From a checkpoint of a small mixture-of-experts model trained on Wikipedia.
Experts: 32 experts in each of 16 layers, 2 picks a token, a shared expert of 192 neurons.
Below are experts of layer 7 (counted from 0) of a mixture-of-experts language model. Rows are named router (the router's row for the expert) and show model dimensions 64-127. Each number is 500 + 40 x the weight over its row's rms, rounded and kept within 0 to 999. Numbers have three digits each.
After each expert's rows: "raises" lists some tokens whose logits its average output raises strongly, later layers aside; "comes before" lists some tokens at least twice as common just after its tokens as in all text. This comes from a sample of Wikipedia text that the model never trained on. Tokens count by the router's weight.

# expert 12
router:522494468535529450548445445486448447471450424573469446497506510538457474519504583574513508542419428428572510469511442504429530472489538550554506532478503542439450530515526431533471535519538471
raises: " of", " and", ",", "s", " ", " S"
comes before: ":", " of", "s", "ed", "\"", "ing"

# expert 22
router:537433506514526515592532471539465531486555478476530436522509501565579502497520527533479482485455539416561486462559448486512544561450457490465471513503525531521498494512430518437485528487521524
raises: ",", " for", " of", " to", " from", " and"
comes before: " of", ",", ".", ":", " in", " to"

# expert 8
router:537463465495422512467466526507476492486470505524487499437512417484425546514503495513570479430545458462495527514491562518554481474549456545559466527439453521475465481463518451529468576502479480
raises: ",", " and", " in", " ", " to", " at"
comes before: ".", ",", " in", " and", " of", ":"

# expert 27
router:566400525509511546533482513464505571496528480502481478413520519527540459430473525499463432497514462493457501526471510550479505444510449522511505528508487511507498493524491501493591451488486448
raises: "\n", "==", "|", " ", "The", " The"
comes before: "\n", "|", "-", "==", " The", "The"

# expert 23
router:560498527562557519503506567453551506489544504483565457548466521483462515455486478495581489492497450539537495452427536481451464553517460497517460477511410464521441462505507513454561567495440513
raises: " the", " their", " his", " all", " a"
comes before: " the", " a", " his", " an", " he", " it"

# expert 2
router:550513454436555478516486498518521497480475475479479491485509524434531510496574494498548442517481573461502467533465468551521536504571540524536461532547503526436607437484540505522454482496484458
raises: " the", " it", " its", " their", " all", " a"
comes before: " the", " a", " to", " in", " that", " his"

# expert 0
router:477467563528495503497537483509490449444451510539450532480525446536438460586460480513434412518527540561445534512458430424603504439471481438505558505424470572526481557488547479555468474440481513
raises: " and", ",", " in", " ", " (", ";"
comes before: ".", ",", "s", " of", " and", " in"

# expert 17
router:508430507514476547488531517570459471547447556623513478519493552485543479471449496490472532497456575482473559515486484528484503520503548539505555557518539506505460483500493474507460473511545487
raises: " the", " ", " a", " time"
comes before: " the", ":", " his", " New", " United", " London"

# expert 26
router:461507447501461513550493512477477431473467544522557514516500489541473527602519493535478559458438499402552507521467514485469532563461516437518466512536481478502467520502545469523493520458484528
raises: "ness", "ability", "istic", "ture"
comes before: "\n", "|", "-", " The", " —", ";"